From a checkpoint of a small mixture-of-experts model trained on Wikipedia: vocabulary 4699, 10.5M parameters.
Below are experts of layer 12 (counted from 0) of a mixture-of-experts language model. Rows are named router (the router's row for the expert), gate (a neuron's input weights, with its number), up (a neuron's input weights, with its number) and show model dimensions 0-95. Each number is 500 + 50 x the weight over its row's rms, rounded and kept within 0 to 999. Numbers have three digits each.
After each expert's rows: "mostly gets" lists some tokens that are sent to it at least half of the time. This comes from a sample of Wikipedia text that the model never trained on.

# expert 52
router:535495437489476436480578521511477450487494421464452422427580450529498560508470545490527566437486426472462538468461451484497584456472504498544440469566531543417505439567453489488558595471558558588481530507580507476469409520431424387470534518559566518407411432470487462556499460501518455416
gate0:518597601462468447552482576447494555580617531461515541428415579436547449459504440474542430443494478475419524463541475510452516444449505514437506501572457473562492480559489495516542452547488575574551430598581570506567425531467459514508516522419470527465479548522536476573527538420505481454
up0:572494549481435582562403572519483602557522471466501524514452516524480457533488517535557421621467436547512509446487504487449536511531491475520552435518485418500485532542483482495499487593594603592515504473498473539435406626522453491486514511448474451493564444481506525568530396549612492516
mostly gets: " he", " first", " one", " two", " who", " has"

# expert 21
router:489482504581496459533487539493501379429463436491462492389494499509520611557448455502631516486497506381490444430456424432561536461511623517443447456540512528427441523549446484471550504484523494587524514503481487418478468525476514476454498523491576527486501503548520437495500430535615587452
gate0:621526497481414331499508465476503447431539441528537500485467462568398563472531453553499486447481507489462455485426473509449548524464562577434485477539462501452510561439555478499533492520440484543471501545493512451563575388490601476514514567466510489413426494554401520521437512470415513525
up0:506540435463460369510541538479475514433491556453488473500452498367497496482570465363504489476491503493458462500497407487470402444413551582616488455489540481539545518490504457464589387518480499517495493500503453498492538578554386517482432424488455559492499568468502461538446485431435512476
mostly gets: "\n", " non", " However", " \"", " known", "—"

# expert 10
router:522513399528485398528585626516497443513518492416528462396547459479490497495464505595549574515428415496442480398474453454511492469471501414455527559549511476491493478510464464457459524476491591533542576502527538503449403503413463423422532523473525513465374474460471443558445465532515500529
gate0:375530443537432492532436475451504452498535594545552428538497446513568474495593495480517435489485412555415605468447429588471520486470608506519496523491576519525498531556519460487484498494503548544472474487523509519449554533591453467566425589502497501377462474524424543561464500563422470462
up0:529572549536578404385440556449536505532541539479419600438461565497516542519433539575475497474451439541427507487548538443419413547550584581527511477524526451556476462527451533514517425534411510516475558543546479523568494435548459417450566501474462558439487536549534478522595534528514506484
mostly gets: " w", "unn", " whe", " lik", "omet", " wid"

# expert 63
router:508419510515407474513470538552441437467528421423426485527558442472492511578451485535561609432511522450517499522462483442537546491587533448423455448537590538414483483551496476427510518417559512533450538567574481485489418514446422516488461519397540548447453441389450460498447542532507515478
gate0:510528482568531490592553492433506478557534585459483488542383501437433430507407437457496449535556587421473494541427437496446479393448495461478606441569492558420465475518527562538487526495618532453511515559539498505457476525582483430472496498604486552481538486510544565562477456492487460527
up0:508469510419462542544416491511518560476451497457437493515469554560482514464512446585489475593543570495417482458549514502452404559465462552509507481505498587500436490561532474473611573425492532526495527481572517478465501444404413595515431444495595543509421571500470494476367424495506554480
mostly gets: " States", " York", " Japan", " Canada", " France", " Germany"

# expert 6
router:586453461516495490451532539534402442472381448450464497397567499481490630501443546494527593466451454407481510466415451422484606454440587464488477449497479516467520472519423497476490611431493555540586539512540475495470466526471443469473556501492538493464477488480527418569475441478506480439
gate0:525529496557505540498551439432463430438566598516533531572538531492470586461563521555517520528527463536428430499606465527541431447513520503489579495454513529495558471512531499636522449493481603519415470435470526646528513480466500440519434549421431569542535526480547492511544515461524597530
up0:540558502462553420520475415578539441574506512549514516542514553557531438491506495505504527525514535477468473515514505492568491449508401431606497527527578583479477450439544478588509498431575472418494439451490445522490469454371476498528512536398423567475469440543488501502418498479589585388
mostly gets: " was", " is", " are", " it", " has", " who"

# expert 57
router:604516450524427438429457561500437497432445462428447486498551413483511503589480519552516554505434516473527528493437490443451508486548565423478431399525541544466445462502437445443398511412508542486511491524471400477386479480459498522473552596449521574456481498493532482479396438514504578498
gate0:514527474582534413541494496416492491455419540499509492464571494457531489521620464526445421511392535496514464462467586472414539396524490566540557472425554470468522475469463510580605464487526548543614494417501439490410501483426442517415520487559501507460477562542476563475478530530502474582
up0:421562453444457445450602490473568507509533520568473464544535541511377551525509471532505475532497592575451427570523511515436553425485420407583543497491481532422421520508469532552563482392513445549586542592482528405441552472595468479478524532529530527478478567477543524490463467496497511519
mostly gets: " de", " La", "ae", "idae", " et", "ica"

# expert 25
router:561547356548478395522489464481455465523510458444497493467570459459480530567516494543529523441525500481475514470474504438511533469534590454480469501523558487479556520543424499424403540437496505473512496522538499489404443518453375418474541473432544554393514466433622487448416429521572540490
gate0:513548454521562433455465449485509550463545528483495518586462463483505535485520524547481610449419604459494380535499537475521451457511545591512563441548489589420486456413482433370594527566521551512538402472478497479543551441545505457514424567540531443583486527536486462475481427478503497510
up0:500473580452507486478429581495571479501453566523529390461469453560533557433530451539506425425450583481500536511551411424536498508470504505450428496490494509544469504413535432457463382476541634491562483570456540478484608495477507507508455542515493556452571458475558404455480419502507561506
mostly gets: " ro", "ou", "á", "ö", " My", "ü"

# expert 16
router:586478499514458494404567501517377486470446431492463464496556466499510544502401490544528546458499465393516465474424398400498592484403497447476460489518508528442497504505452546492463610458544525593566505571495456518438459560503390431474511537500528494472447467520476454511469401485488519418
gate0:435408491536447425512491617531478496511507549495515484419475527438471503454441535533449584498493568542541447582425511482530470554451427421502458433546475456539583430468405503466568600553444542509442482479508471450570471468533465386475573556485529511382553543484530430496489481474534468526
up0:434510484561520451453569466533490568476440495573510465479544581471553594589488457451496518546477567510535464406517557599554442481522497547488488470586437458504443452568500474501478550502450427597439423511529513449569529483548536459540550522498425517560448437568577477629572517450520529473
mostly gets: " was", " are", " is", " had", " has", " were"

# expert 39
router:510538464595486376493490518541445517420438514469497521413519526424524506591507468556550503512506500488422416444483451470542600447519632461450465473498528519486487455551456523500505557441526556467548424479480482390424453507479472501490546537438547571442460441505571482468448413548592573505
gate0:515443523537520525565510512501553428423559560584519420429497508545511467496512483456506440653562492547488500450527510577548484506499496499405502538423435523414531583563516477613522535561584492437541487480388519577480510502502453465468465517493534508489428407510509462460574477499484626497
up0:516450501490497469454538553468449442386531515489620548529533540539589510461500483577531509538456489477440616435466404503477552384475505465448505488513477512428453452424503518589535521477388545579487569551511499462530569523632537441540521486494396556490478489552506514541556493489548524492
mostly gets: " Al", " al", " un", " pro", " sub", "\\"

# expert 32
router:563545378549498437456536550516503500481547423491461413480499501506501508516461398484506481479433456489450439456418407496505521434458526381490472467525504518487380535445448417481429565445488608507614543529525478474485499607499503484447544511538505521452448511470529462585517493596543554460
gate0:487511541550477528515465549524577531394484497507485488647502445506537484487473440490460510486489566541530444500525514469456551556506572523519552444409472565498504505590487562463467594525500502482564553443573465470340457577551536477541420549483516487569520583456533525493351505518504447524
up0:465637441431420492498430437489519538502483481450526448471517527455481454478547546496526481557611486521484527510535482472502481464577426506578463542563527467444447509587432543480522501493542455533567517421415473600473429540496435513464526531518483427477418480467512473570396409408461420549
mostly gets: " ch", " sc", " sh", " h", " st", " cl"

# expert 33
router:500477432534385400538490563532466470455531490439393488488524481498535573592422519500566518470467384494474484452452435417491555465526558441463502499564552525441388525491441469500379470496600562511527490535508477486407516490420431455500513552458474543488432523424516468516449460543483493534
gate6:469427539438582550412517531521480482435394471528508423537450535486472483398558528446537460487501618602455531448607443541558461448535447506481487575528467548510518499536474486551513462433428557465522466536445539405498462503516593530519445545511515554549558524469597521523426460495435488435
up6:593547420459511456492543484561503524444559491562468474524502567508537439365456518440528504486536564521434569417419491436559553412572475476429491563461511463586479490598505500554514558562573478490554451451502407465487538479440442483447543489447476469466502450444618513545523506438454503476
mostly gets: "ö", " Thomas", "athan", "ł", "bert", "ais"

# expert 42
router:536527431475491414474552478507445480471469418476422534546484446451382552565540453581527500433463385467437489396434494506517514503514470413428466500514594511489436564499416468457492552502519537452618510543505451494440487482456485496475556542502567532508503501457475498514423459639569540523
gate1:479404520473452538415474492502437506529495517473389525523605490396534470470450522488566511489509471460510571470515503579490510573471452628433526533406556432526513458503502504472559459407421483438511462436468535471414447495547543548373518457463504544547447532554492521532542564577483425497
up1:431598567438461416500503407412480528547522512509488533532448567580475530486474501486561562485464502469403495567392583556482437455563431538490536499515538492550524501498450521436446600491606605505484493554533435499505454444463459566483473569514502473532458487572444502476450524615498509449
mostly gets: "asc", " Sant", " Reg", "amb", " Bar", " ann"

# expert 11
router:477535399538454478464553518499398472483463497466490497442511434469488528555479475489522510519501497423506523520449509511475495449547542410481462442502537589391445482506434485446386495390503529507503445495512431477394398565506501494478539567472517606377404460509525534537378440497532493512
gate0:568402545507389550568498496486558574501484487517503582504496459583467440475526474563496529453477407539462530476410552468507495470440448593463489499529539568488482438468459459621542494536482402488503573530541502519547543498457479539515425566506541560614432503520512498460509570614538413474
up0:515512422526454506445463414485464500495453463484514540563555568473430515504483492474525512618517448510504442417541457378563570475530458427483546476485505576426380479467505581579513549476537437470447505528551485546431585434447487464494471457437542507476491417535601474448476414574548506470
mostly gets: " de", " De", " en", "é", " del", "stitut"

# expert 8
router:550439480565451534460518512576451496430439478449470530514553523523486577619431471572500536456489496441446511477464525462507549466496494518428420450520545523531477613544510449478390597486529499582522562523451437443502508549441467476496564517455518530457501492533497441597416556603460523378
gate1:442546572451554545460510506511546500540465517461498574385497476492530475462510596554492545414508532550552460539376481445471608520636431439476489455477577509527459539430559488525426456470601512458537589541478493497527521488451455439580585480483484441511544444497510528504490477594483540544
up1:533419462533578652498477486471540501565498363496451469483463427452408542593497553469516400452578501453497476521449545616546464512469534543496542460529418490510475539481536543526477550527437554492525441455463511482462569504536561436447474603542509485539527485416481502505565534562546449507
mostly gets: " =", "===", "=", "====", "|---|---|---|---|---|---|", "|---|---|---|---|"

# expert 37
router:503426500516418463470525520590469448435490454519429481426547466518429506591466498539551614494482427481549512529517428428501561479500534489491381480579554609462468550526530465433409512475608468506475502544533450411415500532447464444505465507437537561455488461403530499479445545525517500442
gate0:444501473441569589560473438532447412490597498461520590450439549611474511492452462526456508442477415413486471475488521517515515497575576566472444457497591500448462509469470523572497451463512584480553484432445569561457582601470480569537465547513525482440477525564556498529446524440521451570
up0:494507450520417535505476529527521491504397551552564504489468511562539512531468414559487454466450375446469523540552495536432489506531518482512465495508474474454481626396516507571451555468498561564562467475532602609427554622517430525531514474591504528458506597492506514461444537438431476456
mostly gets: "ić", " William", "ko", "ji", " ENG", "ka"

# expert 35
router:546440491566461492464499511548370375455407459468472528500518505477441504495473503562580523471517487435508444526453465448544554440426520495447441496526507503392450494521483486464450532527534534609614494580599414478462490555483467407482518542465533497449515433513489445509438406480544541422
gate0:434510513451437497592510485523488485576444518527451558444430519473501461447427558482531600580503490497437524474518515488533478409576540573533557581485445423465442461491454575442556484473499542442582499432557545548548516504419535511494499517481462427421527499437614552392584465537553530501
up0:589459526414482511564516503549502479392501513503643522482467501501551433444499531585503520486487491596481475489465527530446494531416510518426475520585461470597472467449456431510530570560503458438602463488489473550523558465522441503500454595510503529558366482613491431507538502414486489508
mostly gets: " during", " on", " along", " through", " until", " using"

# expert 61
router:512437458583492498510450493503367387474423428414501501499532526438431506572461482519603493489487503441450484509527448502550568404428583446481489447527531505449432505537533480427418567481493510521610517550497488460466469549512444488444529514488505534411503488528453448509485418475593512389
gate0:553448438603509403520493508480428479572560571476471628554481485525491582468506495584458518454548496509379534464560522519472471522454450482451466514526508555543476513495501615490483568500463432530471445508449599518455510554461477468554467497468532432438561449546601435572579451526546438505
up0:493488571488471549514659547430559430507522444459511596487535444556461572498505513479570468527461421488394543479615535506563499495550503623391468468512518571528460548521500513490410524476517458476512462471465533399564497484458434434512552457444499522498510543409487538510528538480422521495
mostly gets: " on", " in", " during", " into", " at", " for"

# expert 54
router:530519453516533408492538569515486516460478481522520503496549461453502585501516434551508597491406437449427475381507465460518473431508480403485517526475538497421483539542452511490491556464568571493565577585467401489446468488498509465494634559464530576469447423496462460523426492596596493536
gate0:496458568453504487467489498497509531548535483479411565607420472449492535492515534553581409431502479456525478535509531428507450487528565467449512583503533544539527562395449546575580501407512526536386451474478511548516534569537480432535560643476496516430563525533497544555517427529460522586
up0:501472490486493463460521463479466447491572522493394495427574530503476593531512470391431501484509608503541457550451487457605435417414552401506521520485482628627510466432474507485552520445543478508466422492435497536419546476569496572515470499477512520486537547503498511394568499516463492445
mostly gets: " cont", " ent", " ext", " att", " dep", " par"

# expert 51
router:491408471560438466467530526581456392462514537467413419425605494508468550566427435542579529505471490505484521514528446492529621430533508467415457415461505524487472569563466429487447578482508597504501528546505482469496531450447434471426495525467553495423476459471502500468467408543583549493
gate1:560562483471580518518391557579495441483461591564389576476443437525579525509503573482579465546457534553496578487550470553516465505495545434501460453483475524498503541516488422436491475565514530483601432476460583514512418465470512514434384435447479396419500497519556485481506552512450475508
up1:451450481544500513432519531545511594534537450450440466532541497452572500629504461514548478504488550604544516547487574488527433407609601416444565504531474501569560534540442443509520562429525556565475591545526566398491495460516478423533509511555451532474444472483540476463449494451495540562
mostly gets: "\n", "\".", ".\"", " ·", "|---|---|---|---", "History"

# expert 48
router:599538422540490489523570602526445446419543435472494426453498439510471522515479415634482496536442469423419417458436494509479487455470503434508471500548490521470476552468445452474466578421485525474562572540607424534472435535427506446512539567496537522464468509515486472528478455599571550470
gate0:481539508456443561378483572500475467487561537487468434576474529575506452494461510506535536458579452476519537478515581457558443489432370476518492515514445542522525459382513542565507555468477602606475516544469496461534505418516456468580507536475525466410474461567472571550605547482558547556
up0:488519587453466457536508582507507476438517491521544467435486592426457469541459477427479467487460488621468577596567538532584470459449498474534556542468545557477446504450532428456477443454594526444486524450538553457501614509512412520442510429392523452484438538519502486556507486417440422510
mostly gets: " f", " b", " sp", " p", " F", " t"